Experts of a small language model: a sigmoid router, a variant of Muon for the experts.
Below are experts of layer 3 (counted from 0) of a mixture-of-experts language model. Rows are named router (the router's row for the expert), gate (a neuron's input weights, with its number), up (a neuron's input weights, with its number), down (a neuron's output weights, with its number) and show model dimensions 0-47. Each number is 500 + 25 x the weight over its row's rms, rounded and kept within 0 to 999. Numbers have three digits each.
Before each expert's rows: "mostly gets" lists some tokens that are sent to it at least half of the time. This comes from a sample of Wikipedia text that the model never trained on.

# expert 8
mostly gets: " s", " c", " h", " g", " sp", " b"
router:476476523528529535473526471497478486461513512470547479469488512459519493556501513570480493490498491516469512477519517518508494500489498525531511
gate0:496532492499512506520508483487522547533474524495536454469426519470497478532486472467521474511496477490507520514492462481502456500512496457482521
up0:484476523503491520502515524428513507517443500477497508509459492467503531472497536494514503497496505483503564520493501502470551488530583506485494
down0:525481524452480494502541493533487499462539524500501476502451488486531503523507515527487505528495493465451505519504519529546535482496484516450468
gate1:541498541453482504442534487500517493506528467523528507502472469509512510567448488523498479513507540505508520523498529517497516525492492476471506
up1:454482523485504515567457533522503469476489529539491495497490518485528518465527502517496560508503499473503478528494460465495521466512522493488501
down1:525517499491482529472501452481485485492492528489516502483558506502516515495490531506537482517497467521482562517529533485512515511486472497536513
gate2:477499495494525492504531515513522462457501510489495445482517505557550536530525494530491485475466493530498510484501526513445490511504536541481491
up2:495482490487473455457542478519474488488501487562527484522517496459510518512500522527508494547502501510465523528479529518463469497521561507514463
down2:467517473505501463488460517528500496518488503458464481508457517499501457512488480516554500476514477513481484470499492505542519449514475487539494
gate3:530526500474486477480504509513520536496544529523506492462492508520494506529529541479523473448497472490459454491519542451476483505487544514513510
up3:499489490507498578498477512470491497489510494480447494482485495488496499519507504481480541470445484456501469479498523551520510526515541525516489
down3:524529498470514494463529506511502499460468494527464518467467465496477465478503454523459514533504513541528524501460489475490466518483483494526542
gate4:478471463512479493492503491498488452506501476479489525483539493500506451501476518479524543558541491468498486502499470471461536533502534474483476
up4:515518543522495521482475507527550501488488493510487516516510485503452519453517509506470511489501499515498487503519516558540533485499500479507484
down4:475495515472474523511503524547484482505476503482503497489512512517523509494450451489450486500526536510527485499568478491510495521480502472476546
gate5:502481528464514476476447508492493478494530484521531503496501512487477481593472503543498469510482471490516465512523480476504475458492459502506503
up5:514534511465486499494545503533518518499504494508498461522512508509512535440518499421486487474495485508505536514464493505525498534450522510515529
down5:482514520479483500487461521504481491510448487512555494521511530471480544464501533530525522459520495459525509531484481481507488537495485506525446
gate6:520500511496491514495476463464510566520458465525524499449490509487526464521462484461512491458483501484513453504491492492512512538470548456485550
up6:508521507507555484511469507493529536509472508547507512512510542508518515528519480507529467503486492528488506506448492496493505494483514470425459
down6:517516512478500500484524495458475566497483496514515523487459520488528484447526529515499523494515533493519505481478479545490514512465499548503466
gate7:491473515477517518504515546473515507508504501458519516514457447504511479535530527532506505466557470507494501445518497516512516539498469495477547
up7:493547498466496482493492483495471503450456473498521504490480475495524468497482520474472503508507521506448520513539483505527521455492494536487492
down7:504537503487524538457490441543514470524495465521544474493477520524492535464521504497449457482519496484494501510535458489480517501476502536456476
gate8:489551510502487490480553478471537508486475509490534464474501510504549496491517524512508502495523504501547491510509477519459508487471494520512495
up8:531488534504493523485510468516528502478474490523493483461486474522460519443470461527464485523483509523480465533490503494496510518493548544498512
down8:487448527526490516508458499495532516463519489507473525520514504432527517546483512484543473482512521492495498511485524475497500530491481520515477
gate9:468498504551500496517496466473494511448495558523515485572526515522477493514482489505495484488512481499508440505486485536530491484476523475502452
up9:512529542511513526481492498472514495451524492474502482494511532472549476484519524492493533518477462540499484518497519517543504491555497470463517
down9:445500455529494513474559480480504497454485531491516489488519476515458477499510493490517457474520480510506545474476463501448496486500488506501522
gate10:480464520514461509536531495511478488529513542502507472499463475461493471480524497521558484533515492516499459462539480470492508516504516498503537
up10:487465491512505551447460478511483540515510490491464437508538525450534481509511520519491529549485519512457504457480519497513504493472512506531476
down10:505510457525511522505535481504482521472471471539518511476506536508467486518523476505457526475501461483473510518545483455516468510528560501496484
gate11:513467505492470502502499521476492509482497536525499497444498525517465516553494487506462528487529512513498496477477504512493448513520467467495526
up11:525482519504509571497536519489503472545484516503514481498476462502492513474493513508519518520488543525498528504484475531488515521492460504539472
down11:459455496520514505479479497489504563514507485488476452477485476538477477558522508467462520477517479506467511511522490471511462550515495494531497
gate12:494496484517517483495485490530507501453526507533481466536501483468483492540460496515470519493494541541512508531540461506541519472519497533494489
up12:512531526471501509512515514493503539531535513495501554477508538519489529473544520507518520507504494484488503488511535529506455503489520471543465
down12:522515455519539463490492504570474474502511500541494491541496474499539502493518528506474508501500504489529492474525525487516482522478474535483506
gate13:488521495523507502495471501478476504466497504454525504479483539483553509486475497500459500506517491466506496485522482465473478461500459538505526
up13:520514504474497519465459511525514499516465522469516509508484490502490477492504505502481457507519498519482513513508499485479465524465499503517494
down13:476487475495498485506452502485474483514520460495538497486488542480491489528506499479482521509470513519516515514497545564518484500519512455532475
gate14:523515473529475515534465500516516490514473486508465469502516511499459514531451517531471519516502487462524531521492510505484500515480469503490485
up14:509493477534499479547483490493481498480525473528519518464511499480487521485524529560526524506483528500525482515458469520506506473496514528471496
down14:478499500474520517474515546487497514520508537493486486487501504504487500518489492464542507474503489533483448494543540513508506475522500515512504
gate15:494498529489473486531507466470469544464514470460540520428527490489519476512465475513479507538488503471515495506511477511464482497514500515492543
up15:487453499516514509481489513465488469497480522509454490550456498547495470510518503462507467481462515486487558505421498493541549473510485504551503
down15:475473542503478510477505531474469550477495454549502453473500502463550455505492535499509540495505484495494505496462488478479532557492519528489499
gate16:478517501508482533488510504493429526533489493474535509457476484497459508505522527464522454455513470499540487505512497482471495547493514478487523
up16:501488441486504501493449490467539517517489481512526472488500462461505466449559482507532479541485558503530515486509499498492486521503549523499477
down16:524488510492484432510489484544482467538498482503499471440495479485494496503491469513526443510498504458520473529494527490497472522494529486481497
gate17:556482482491517498506506469530502499479510527490529509494543531502512506524486535470475473532492452533506498511507518522484488528532489477472502
up17:516535459534521482507487539479499516535470466479468487448511512494514535486546526497524537480458515514500559475474477518459488518509478495548525
down17:495492533509485534540522520542471457495481451520491497507519505488507512500482503527503488513488485541445542477490535468513490484512510518486531
gate18:501486521507474539502498498484492498563496490501531479524474479529483485529487440535495476507498483579496502482482521489491504492474552496491498
up18:520521490500480487475497477543512552491478535482520540527499492528526504487493536523446541500512521482489549513484478518577497495478487489515519
down18:514524485526470519553523522475498567513507491496445471450500483506512479470522521515499446522454447521500492506485538468500544501495533494483496
gate19:538477541489470516507536510493490485462541485493502552481460506505507493553506467519490522502490501518475489500487495484510475481528492556533488
up19:448504496477495480465492511487483487507444470485489475483486491433496437491462519462492458536509480510524478532518512490477505480511480524524503
down19:473487508468522509534503482503484501503500495483479497503524520532500543538494540493474489473513539525522491510453529480491541498468531558478513
gate20:523505563530538548499531490484515501491548523474502500507481503499474460516487481516484536475463486501505489490485480527479505509495515524518569
up20:514453464511471478471477526463468521516506484518462502535509541490514479505492485521485509517529480496525515543490481487499506476503531454491473
down20:462499511472516487501512513474498559501505488502495453521504462509498498534483488515420484485535514518493520462518504487511495458529516510470477
gate21:484525520498523504487569531463465548444516482511490482520518485501486434521503490543478551513502516525503487467481492546464470489458482516488537
up21:501491477509530516514492489525478467481518504496493497472489507551491566533477489517547497490480523494517464508486496521479515508489514482480496
down21:518494527479483490483532494499514485504488533511514518488489487509488496504469488487448473533507525453520497472510520471533481493544459528507517
gate22:496495475528486478528519530488490529491506529519499495481458522464488471509501495550493524528541472513567463519433522489499480475445493493561507
up22:499470505540480501494517519508473470561483474506511482528501505523551474512493516448517516468540464530484475484521478543466520509464481506481438
down22:514478477487486485473526486538494551485473535528463484500468479488485485505488490541447521540518480508514476530520524482493433497504521496536524
gate23:452491519535487491505538473459492484557482513522541532475546450507540464500490491515517526512502538524488503502548527488497485513492493490504516
up23:535467542514461499528496476507471484529507497490525499504514528509499494460491543524486532493501496532515422523471495516507499508477484522522524
down23:484518501488491480510520518474501552530516458478541490506493472483537490494512481490465541478503513503477511495532483537497505457533509508533522
gate24:498469464481500476503497477474452502472511524516534504488485535496481484543510503533510494546496524472451506496502513447496512525504478498513474
up24:485525506469501486519488536483512518522492510516498500460479509468482470481480495456481506509539497476484511479506555473498483480513462510558515
down24:539552497491485512484515473497531515476521506523495495522458539526515526494548485525509491513527461520536514497538517520519535521511465472491484
gate25:506496527474501526512543511529460456449529489501498490508512469512527494496467519484466473511462479468538453455482459503524517477504486521498525
up25:509524538520542504484482498493479520488511495491477520523512480490483483474489461523517497515445503493515532499516475482485511508490458476508459
down25:504534480520528514493469462520511512470528513518507499521543495492515498481469474479521485480481479483453518502453495484516522535518533526560481
gate26:470529524516507509505502476467530537488519501527515490531499477480501458461527524553454511495502518497483551488542519504501465458451565494495526
up26:477518441506527518488521514494511486503498508463484510503521506484491560530484497450493491503527471502479542491519508479528471488567502455483487
down26:494538453469495505486487507495541528457548521522462511582538498528506495497475488521493461509512543484487486506529531516462488536494503492462569
gate27:534468508487542518510543482506458535502470494518512524466460524490531502519470505502511459498508497521506494499500502485530511492508515478466519
up27:514447496490511510460502526475523504523442496514514466516492513526467506487524501535459515520466449481511552501467480464497495524522470513513499
down27:443529477480486500500492463492534481446500509506517484492503501492543447518497510520535505468488475519494483514471472524465515499507528558460554
gate28:486541500515532506531475497484495501457491531508520521490504441522473473553490522519510481494490521533482519498518527512478518499519469495465551
up28:505443528547498507470527478500441505539528459513505493503447487506513496490473471448530541480488518492515473484466475510507510518469505487511554
down28:454515545494551460518483528494544488539445529488469507508486481525488502525531514488465520499503492517502495528517477491518487518532512522545530

# expert 3
mostly gets: " of", " in", " for", " (", " to", " with"
router:503500522484510503483481500503499501509493523511499455405552514498523520536492525539537516502488539500547479521538525507533506533488527465503502
gate0:457507497520525496490467506500510544482467450504536493482512555520497477528508495487474476505457514458486466505509541499509486486496473472433529
up0:464498507452492500475513527491514510489511476496446478501510501483502477462542486524470524525538528533539480516473461499523549522508535464555511
down0:481479503469496490486519524528523445493489505502480511527469526489512492499527489525509465480491517513475485506514530452475531520514527501456473
gate1:563477505487488491509522462526516501505490503553547500505536481514518487516549519473500529511511506505542517485475553509501494488479477520486525
up1:501495496496553475511456514521538491470539476516511525458499501457528502531514527498513488476515487487503542503545459515482509505500521484470459
down1:538539510502502496478498472546481493475521553521513528496528493485536542536509469517532473512494458477505502516506486496516461506492466501493487
gate2:496528529514528520509469484471519492514528521436466495453519473536537504472481530518468499501468541479478475514530518509495472478520499526496492
up2:513534494520509506500523476502429468536572504478505549496509462481532496477483470514526511500503542519475485503499523507503492486520513518523501
down2:472498528503503511504550489528525476538516512496468524454473490467525499488500502509479509479511471529478509503425494486476505508487490474471511
gate3:512563485487545470494485509504499517512523496511572519470557485491532466526498507516504514486498503522494464524507544492465499527488567500489470
up3:495567522486518514467493480525508505479489497483502461507481496475502490561495508489517540555504475535503448526552506477462477536487508476531526
down3:506521479478504501474450498505492483497504474494502492528494505492496458545477511517523488527560485509469481478538488443479471523474505523549499
gate4:462449473527503512458502503547542499497530488514495543486515490521519475489481569483515518507489536520490491485516502499494495503479535443528493
up4:528528510505551523554470515495464507516474549470502516532495516484482535516494516512490486478496495510515490515497511488517492488519562546506511
down4:469509521554459532501463469516514477512491460516529528474504559499528473503531499505542518520525541559483471493528494469524503504494499508468531
gate5:502522537472547502484534490504498538472534496453522518483501519514469513501504522492505497485517505503453499524500505510502473512486481534489505
up5:521479515499497464548523499536536534457530515511485496524522502487495448463465472490514478500455475471512496504523462541532455479484504512477511
down5:475517556480473523486514499499489527538517469506527555483528522477461506507494520493550485466450457504472473497518545508478500485499522522520501
gate6:500555516494524452482489478486509524510479494526515493481523529461555508591500472493530491465446530479534471482535485508514518524522516476503481
up6:486517486474547497528420503552488515503522490485454502493572526512524495532487485499493503462494520468498466480521497498506513498483502491444505
down6:474515498457460493473479490496462510498524486440461508505499491501494477465502513511465526516507511526521481545511491501488466520529500540516456
gate7:514516484520540508495507503470488477492560495488496459482488538507502468522496489494511470505483509532494437490472531518525491514463531482479556
up7:498501522508492496546483493467471558562522480494500512535522498480461469551499528484478506504535499477521507501495478479482481521466483547482555
down7:497516454503517524484507478500531489434532526501527480527493508494509496472520510544474443470495493502485480483476503526531505490497463551478486
gate8:498491535539451511455542471529474506502478516505486502525522489525525449473500486505473511522480513513495449454496492513511532516457472496491532
up8:525484511511493512503520460521534492513500530486514489483522511512493505506529506492491508502490405480500495472521507522464550558496488524484547
down8:503542497516507527475498492453554499509492514458509524503490541481492484528487524491491478496507487485455513488496471513491539438509474486511506
gate9:518513494526496493539539475475502459461485539475469456509548533493517477519471519492446513475471498502484484473507489519514530507544537500490490
up9:517522529510428497514516491510507491490533498507520493504525528488501439436473506473484513485460480541484496517552473503546502505535513493465495
down9:519493502491466486493478490530519478469531532514551480491465477476515480496488519466503494491512502462446532516488525482503533502528562492544510
gate10:493479497509491519510460472470460467509509520486477500439522436470524503525511468500544502523504542559502476498475490515480483505559499488481515
up10:512478492501470485482488544511491509485487495517481506475489511516530509509482459544449476562503512523484488521476524485519490525503531513514523
down10:493505486506499483482462497510496503457469489544485484518518523533499498530495495502527518520531436463497422517502528497497488518496500521456503
gate11:491475531488528536541521494479488493482571546547449496440541512486460494533451493478482493479540524476484519507482499494510459547508481493510496
up11:547456525471489506523509464524509503497565511512493501489549516465471521506507493467486498509520559479488474490470504516466502523489457538530504
down11:475466510509515556514522496515539527520485514499509465506523465527452521531502458473506533485450462466474437497512501479528493542486483524510498
gate12:497509458519493464474480498492517506469494477516497475463490519469504479515483481470533461507499501473485484500560562514515500496494507481468481
up12:464529483504491466498504473528532538501525523460474484499457483462447472482562534468498493495548499455515504485500480532508482496491506506530457
down12:536477446491533478467526527494514472516462467549482458558527509503500464464470504487528553502492514484466560535493489496495505473512501530504519
gate13:493521488489510460481490505543509497492517499468507468484506509503513498528499503461488492466502485452485518485529527485463458495524528490460491
up13:500485495516489466467537547530492491436493509515491536509522491499488476495482454470496497506483498498444501443503512521485491463487497512494549
down13:497477542498517489520470479468511510517506474503507450521477523491492496533517502462475469519478503471492504502464474533507469478551487434527469
gate14:478535540508444524487463513495523468487513498487510478512504486543500527484474541523454534571492505483500516519487527520508543503507528483485525
up14:525509461523510518557462476480502487460527532483513491524483488511458538512521520499507508505510517523488477509465491500531521510493493529506454
down14:453486521502486499514513473501536457505554490543511516505500517529542502509540507474497481506519488501477482483505508518511483575521519483505488
gate15:486556530498533511512516505510482528514533484452485501486528482516507503461464483465446532497512515486511507491525514493472498526500497518494535
up15:504489515518462517502465546465513493503472485537477507493480501518448492512509494490503544482465499537456534520456513522542502509505472475492486
down15:489488468516506506540472518488510535477537463520468457477521498460512451514514514485470511470503502560486512527514479521469502513525475539484517
gate16:526525474483533521459477509506469497509526501505492494497496511532519508460518466505452529485502524539467522540507449500505533477466478515465532
up16:476468537502473508509515535491487507474506467489518528459478462495483480510512480502507485506560479473534538509507506474500484503547566502499474
down16:499503532447473497500469457509487448475529502483462504581484486521494492523556468520490523495490514503457530518492473501523513477485470499503498
gate17:546489511559520491482517539491485528517503498481557492518514547458507503549498502482442497523480518534521476511469550499477501551491477487527511
up17:484539548508481482493537529511471498492528498524483467497537521544538485540501535498496480486477512464481496508483513473530509469513495485550483
down17:511490489536525467468501513495460517529512485521531474479516509526488500484483505512521520494535537503459460471526525516546484473531514525483520
gate18:512493471521500556503503509478479519517499475474482476448531499525490495509488478504539461476520493476464459524530519523531500467531533479475489
up18:487509491557549504479481475525514519520473544519495531516482533470447547446521515518461526528495477478457524486525483527493480522468505519501488
down18:479538484468466532490500500542513492531525467511487484459493501529493509488511509489510476519503523509458492496443492521461485478495542468504527
gate19:505511564532473478497474465491530513492525479482474502505501495458472502513456523479449490509512519506518471496502469527476521508511502493530450
up19:473478491493467513499535497534490477459479486518536529432482499523495478519515492502515481517427523497503489470460474534515533472491501523498496
down19:532498429491523483511482494501507513483521502491502503476574470525533526493490511488478540502479509479514502532520496531494485500500517519536452
gate20:511492539511499483548528453494494499512529506499518493500500510495503484488473499495493491471465469523528477516519489498503492510521532486535524
up20:495527485489463462511466534515470539568506442504522485521496509540482546494525499487504476489462499457493528481459491519496495481478497475473518
down20:490535519488518523477509525519483510487517471485511464502488514519525500483491462491490554475491513457484473489539478530503522516539477515458528
gate21:489519507494546507468483501517475505522522512512475487461526532537505515528542519496497564520487511489534487495493493494486486514502540493526502
up21:493502485472514519508481493501492481485484547453517467518511469505496551519524511512538473493469537521509480443534481515516480467498522464515517
down21:497528509472498514464497493510552453487467509521506522525487464498549496489501493519450451498436510496531498500495500465486509465466515478519543
gate22:501495450496489509548529507503485480570502498520525506493534516519497483521533513546507494516484494476540479511497531516500482517517529477505533
up22:531515511494532487489503484455514488482488498499461470472552501499521508512466487479503494482502463476515491501559472472528473500466507553512496
down22:454479486541522464508479495507466526499512541511504515497494504502500509470528470461467467484565491511514512525520532520461466493521485495498476
gate23:518564529511508494482529526450485474515474504515494479492523510532538502452497503518533489502486513537503495525534513499501533498469451514505517
up23:510501499480514445489515450447518499503515531478531472492506575532542498501523474507472526491473485511527479491461524509483504492446516492530527
down23:509479497496501480487497491500495508475515488484498503471455487490492479473502497485513468483532564522470489501491495507481512470504528508440456
gate24:569480496486540547482456504550509533474496537512524491494501477475493474494511497489507534548461533509495568511509499503509492488528500536528496
up24:550479489484461556497485502475479497499541504520516468456522483483514499524505504480502559502492508495501515515475521481471504470513476488526508
down24:487537494460488498458449532493500528490504514503503449489502518513511522458516489557519466509509515515539470498483527502500508491502509441493513
gate25:496482486463487489507502479533535458478497543501467477449549517500480505551454485468496493509485535504526497481469468534514479516490546487502495
up25:500512518457518510494517482503467494498502503513468522453532473495517508530510470499558485461480516507494472462483491507550462499482508427498498
down25:543477500509503470504528500555488479501554549468548455506501506532494505453513504482486493472486477490531490497493480462479496515499500453470443
gate26:484499539561463490481453465493515536492519520548486502541483494467496482487452492489483496514511508475513505467535508455500470503468540471495475
up26:444512469493493504543507505503501469491511520522466513493513470493486520512492497505508526486469471507439585521492522510514472527498521464463526
down26:482508493499513509507424518485511506492526486551518458579528523494518482441515464505519483492525517485487541524514489508489477527483524501469514
gate27:508509505493518519498493524504471500495494499482511538418497468496507504493493477497518537515506520528498497495523471456453531477519514498512534
up27:500454496511488535449492551476500479527480505507521550508460506486500500484480459523516505474520476517449522501498490505498470462526539489517481
down27:478483519502543514473515489516478480496488472571489484486526480530509489480513485471511500448473493520450516475504448509491485496524515541524495
gate28:505476496475511490497483476486470476526528513540521505507533518460502437491464495523545487494488487538507467499470515558526538475538491480508515
up28:522463491549501484520511503466446474510525516485523495512485511484528508486532501515529476474497525542511441488471487521496547541492445497513487
down28:478527480474520516476474515510509491566475512506487501528523532511478468585519498481514512485493443511476493512520514520453478472511498510534513

# expert 5
mostly gets: " John", " se", " Le", " Be", " Har", " Man"
router:506476541524541518510509469530553513502502496538499467494468527487497486530461498569477507509495482458498526481517515484522476481483519498514520
gate0:514505483525459469503468473575526527493492473530531488485478529534462519518453480521486470538476488484496494500524512486484512520515502461485546
up0:499483495452538480517537486457475485497480475505472513500507495492498545468552528484528525530520505533516544503522524527514512506520535522486518
down0:528516493513488522494501501532454518478535476485472491506480467459531522479507470498435485472496529512486524544525524501528538486443498534453453
gate1:492471498457505488488526480482503542452515424522481516519505468473504477522451478499505511496474519471512541537495489516522501499495481474534487
up1:466493487494528511533490546511520501462492554457478447528455476477484532420546535503480503466554504496501500488495460490482509470518555536498469
down1:518482488463473506492487496519507533506469529559517554489556518512510498545515499503539490530494464490546544498508516469539498472506508468526542
gate2:472554517530549474470531509505522490481504520505439499494477497520527482510456506500514482517489495483525507517490518551517457484503534529469493
up2:501492476521501515476521509513505503486492502495496486495510478453525428504457504495490530535465509506476500527467504499496509471490557542448483
down2:470516505495454526501443532495472508491515514492530485478459522429497476498515463519494510485507537505440523504530498511518514493505473466539478
gate3:485565503538512561500463450494520511479519480512537451434505491515517472495499520501489513492499489514521470456490532454500531547493526464482558
up3:486512468526521508489476461539515470493491498523481516502515499494482464535507535514551521474491464505549505497481501528492492533498473496520525
down3:486490492493513510561537509518481468488507477530472511434487489495493520503496497543483500521494490531465518525473471444547528482525520475531538
gate4:494450481501502522512512507531544469495472544489479523503532521462530509517518543511524467540481515489487524458535519473513480508529548479512480
up4:491475544515494524503493536539538487520464522478546532503502519502493545476547492518501527511485511505500519511464478502497430537521529505537511
down4:426482493513486513528508527495484511512497515502544533515514566507452478511506476538476556500518530525525484467438526514509521464492531491514513
gate5:485513530491529481469480529544542497512522525513483520500486524493495515518478507560477445511473447473502470490498502473501458501497447518527526
up5:508510506524531514499484500521501513528501561466514498532522490518537484455504467482476451471491486515509455515546507494520497492456479493448499
down5:490477476517491517521491527508452502502522557553554538487500519483501484478467529501491497496528484484481510525508516535494510503501499507478477
gate6:491483492507497494536486491490478488495450515575490501439511492515518475540503490546491498490488508467482539530499482474467507496502509511543507
up6:543489509524516492495481499524536513494472538563442503503557506481499502519464530513501515504516504494464495489490504490503481499503499486467517
down6:471479498497465466508491501491496565466534470483509535494512522508483482523520496482488527533502490502544525527502463476525545523491478514522459
gate7:513499473486534519511538499513513447481490478481493541501489461502488535534509499504504463491486516490484486470485453473509507502526516482504494
up7:525499507482489504511513477464504509519461465471471519520503448520514550512510517470477492521522522496498500462523456512557539472518503483531481
down7:479509504498522506513503495498503511490499504525564511493476513508542490515523504470460454478527501453482484467504491525497550448533490518445541
gate8:511508527480507497510519492528513489497476537460487526514497512497545487485465514520517496497524517478543488505553496520471504528505471507514526
up8:530453507521486519483482475543509541500480472539547505480505473516512506517500470457533501476487469491507477496498507536525568505529482546514465
down8:472488503535474486516488514488520501516518511488492513487489445473499504517485514492538462524486508495476502527523500545476509472493471534488494
gate9:477499494515486471525499486522509523468495573488463515525485495509492478504475479521438511497481489481504522463481506536521471496454487495505518
up9:490499523518494507475501495506526477438502496475495483503500482520547465523520510530481502520469496517490465478473548514509527477474488477521484
down9:518491497496486498499509504461491493488488517521514510489480480463485458482491475512566490456497516535548524515493497519484492518524490474494500
gate10:504478523479490480514519498490530453514503475495520477513491568448502511496466543528496525532524525533525529485545482468497503490504519521459529
up10:485474503495511519493501508533487522495469469484507479511528536524512511491530502511485507549582486538541487498481501450525538509462533522500462
down10:511519475540486507518502501496521473459547477476480554517518538492535509537517467502500499482547485472476470505520510514486491512531498508489478
gate11:481489483474507473484464474479525525481494485531519533497510479463507505501439497471449554494491471487495469480500547454474436487538461509514524
up11:524489526538472525514532499487500507519472445499447484494499524477564500467500514506493481544502530533519505491478464486518521470474477536555504
down11:463480507519482522518511441494511503518507510510477526479473499547465468516504486477436537485509436489469471534515493484506490505530511490501494
gate12:469490528515485505490489492508504511455502481516489471523528494484501467487451507571469446454522527520479476451535485531553537466518542518507476
up12:495533521493518498471475490497535516528505523451507543512509522467497510524502498509523498476522527488500499517495505477527464504525472496488480
down12:489478498490580510539484473559463480472510515538463483537496475486525494507474484492498495464536471517496511465528515489493481499535502530500501
gate13:494476527524547515494540500488511505495527506491486467495504521492550495490490516488440505490529512524511516444494484526498479457519520494511472
up13:524516495491518511452487510511494516523470544493467467474509482484468474544496460452532495512488451496469505526486523500540516495496508486522525
down13:484510485517536484523488498520489487525514456489528551496504527512519546489500523490455465485481514543518498479462448531524442498532513501510463
gate14:486492519498505493492466492528520470495479484541510491532473504510503484457492515537497489560506490517513461509495527521504506466539531493504513
up14:520488497531506464506505446517501509487486442462537495488485529455527527506527503517539534504469517524526483513476492550511512488524507517475504
down14:472514489485494514519524526475541527535496516534503487470487520477543518517479502502497493468490491512495476486540518468507462514526507523524506
gate15:476470508505471506510501465511520551494547479486504525447520502494490489539506489553458516494515510461495503530479498495465452528506468519478497
up15:466479468511494510476495508463509474517461511471469511526432517518510466528513506491475468530464481506518534480475479497534502539558502463488488
down15:486481532490520486495494517497482536503503473508455504479503551452534471540518539500500494478535491481445517479515489470495486543497532527476518
gate16:454495508510513475485548500537487524472481454515504552500452551505492538514486468491462517499486516490490468510508510477513500486518493507523537
up16:521499486523498524497472503481502472530490525504513456442507467479495548531513485513494503499476506476514551527532510488460481507532525505525499
down16:519426524511496491517491490494512488534485523508501485516471500510524515553492528528525506488470485478479497528544515482527524523476505506497489
gate17:522491515546501469490481495549521494472452548476538458521519534506494472519510532476454509496477470524517462548513508527494519492470459473492514
up17:487512510535531499498470519511456483519461484488492505476477491489477481499527532484477504488459540510516574489507544513511538535533462455487508
down17:492516502474498537539527538524481477492480475520497502512493521492479469498452523535523472524541503529466526477481514501531500492525505551516492
gate18:483481479529505523533514482533506502557514531542500484495491514488454487508527494525499525521507522499501474476509510505517530513522577473477492
up18:509511544511503556452482461507464529460451498473544550492534496501531539502517519533481519503496494471523484510499479522533488484518485517507486
down18:482507490547465520533469505488520501514510512486444524464481472508465473494509533496514469497492455526510475531452557508519535517515526489480541
gate19:480515495510482513480520464508543504503502466506492507516462548483514483566514476495533517508495552458476490491488460498536474461517510499564500
up19:485505511472474503494506489509483492498459452504503449494486511443482471538487486545488484496498491483502477505498491484492480476536549530509535
down19:506497515501501542539514515511505424521536461493515477495551480505529510504490484478465519521517480532499525527522489443505510485499479528520458
gate20:506476546491534499538556504509495502537518476487539513508440525510474488541474458485515543485476543524507519476480477553474516521494508477512538
up20:489488428483465485501467501497529526522480480485505510491483509509496532513484530502485515496484487481494493546450512486490518523489530486466467
down20:472474518456507470504471567502486511535478503501524511512525523517477478491491452514475503456519468519493506522493503494486522502512543534498512
gate21:469466553506542525474541485486514540470515480512461498534515492473482478533503487474452506522509493483504505491506490493536450494512514529498517
up21:506457506524494506530498477552454469505541518490544516513503517493511518532516478508573498484447485502538475501471542511482522455476488494503526
down21:509508492514481496520503540478541516518505470474507493451492544508513464509482508470484475505467486473490445534509470486509548563492494515485519
gate22:484561514522505531506518503482471479487488498486515491520473491556522452510524511516467501496498538489539519498510502479569456515469538480497481
up22:533497448505512484519476507491484500495486511498490483499528487480531488509499564496523511551523477468504489542547510516465510488477522520490482
down22:496492456546498511498483434463490503548515537512465518500528501516486464488512498543461506531517490492452478490461492499495474544529474457532547
gate23:505497484502525486518497478494568509530554527502510498445492477507476500474488486538544459499529513513484480510484472477531529502461503479491468
up23:520456452471529496495477522494472508500457509489508471535464499501516484542487507504491512481483500493536462500484472455447524511499477492514527
down23:489512481495461455487449516484516522493450486502464492463484495498471511467532501477487518469464498510496461499477479509504505498498416527493513
gate24:534478519492510554516514498485492516490482499514520504509477529492491515494524492513472522527465498475504520547483533521529457463516514498526509
up24:501527506483448466485504487464510531485534465537486513453496546460487504539488490477468529524484467484502531506510529507521516492488496525486514
down24:450498488523517523464522478515523467508497519533541481528505489555503492525536457552510493469505482487500501501532480466528504480545503463486515
gate25:505531503477465506496477490512563501466473507505490502527535515506474470534493494513486519506497464480511523474528474517497491511484481523501511
up25:480519500496515522487493466532518519501477490524509535470543490535463495521478532473533517489486491509536499454482508509498477485537509488458467
down25:510545472528494529511452503511493459502534460497496488537506508522512536471472488523520524479481484492504512519456533507470486523491498502485546
gate26:536512462495485523490487544525487542491477505536473483482484517508486508522512529492535516538466472513483513515490505500489429501504492477530453
up26:462489474443491529485472485509498484484546498519476518560521474518487488530514447483487506471442529516467524515497501516529492502551484501502519
down26:502499471451463489510451496493527511537500471531523520580481525497489506444463476511511482514509546522485484496485500486444463486428523515503539
gate27:512496478503550501529474474491516552517531525539506494464492533497560475496530527506524521486530505495475496515544473499487500494532490523489565
up27:517472529487526544477493527479481508533482524533499520481496534497469536473476485478495513480457493473480548511467508546506467483471500469513464
down27:485508508486479514457536481458524489484531525485518498524502518453513516566529480554499498453486524479502484514509469529479465531518452519522526
gate28:464518490474529484523447542504489482467513446517517517560509466522500466500447503491478474486458516519535521510472530537553512520483500505519515
up28:495517492487523522481515489481490507486499522471482476510509563472499497493481494498517511471496507500499475505475503459480505545499526483528501
down28:478503520474515480529489521492523516500470491528471511457477489550490481514479472480465515508510457483537511520519517556510487490540528534568488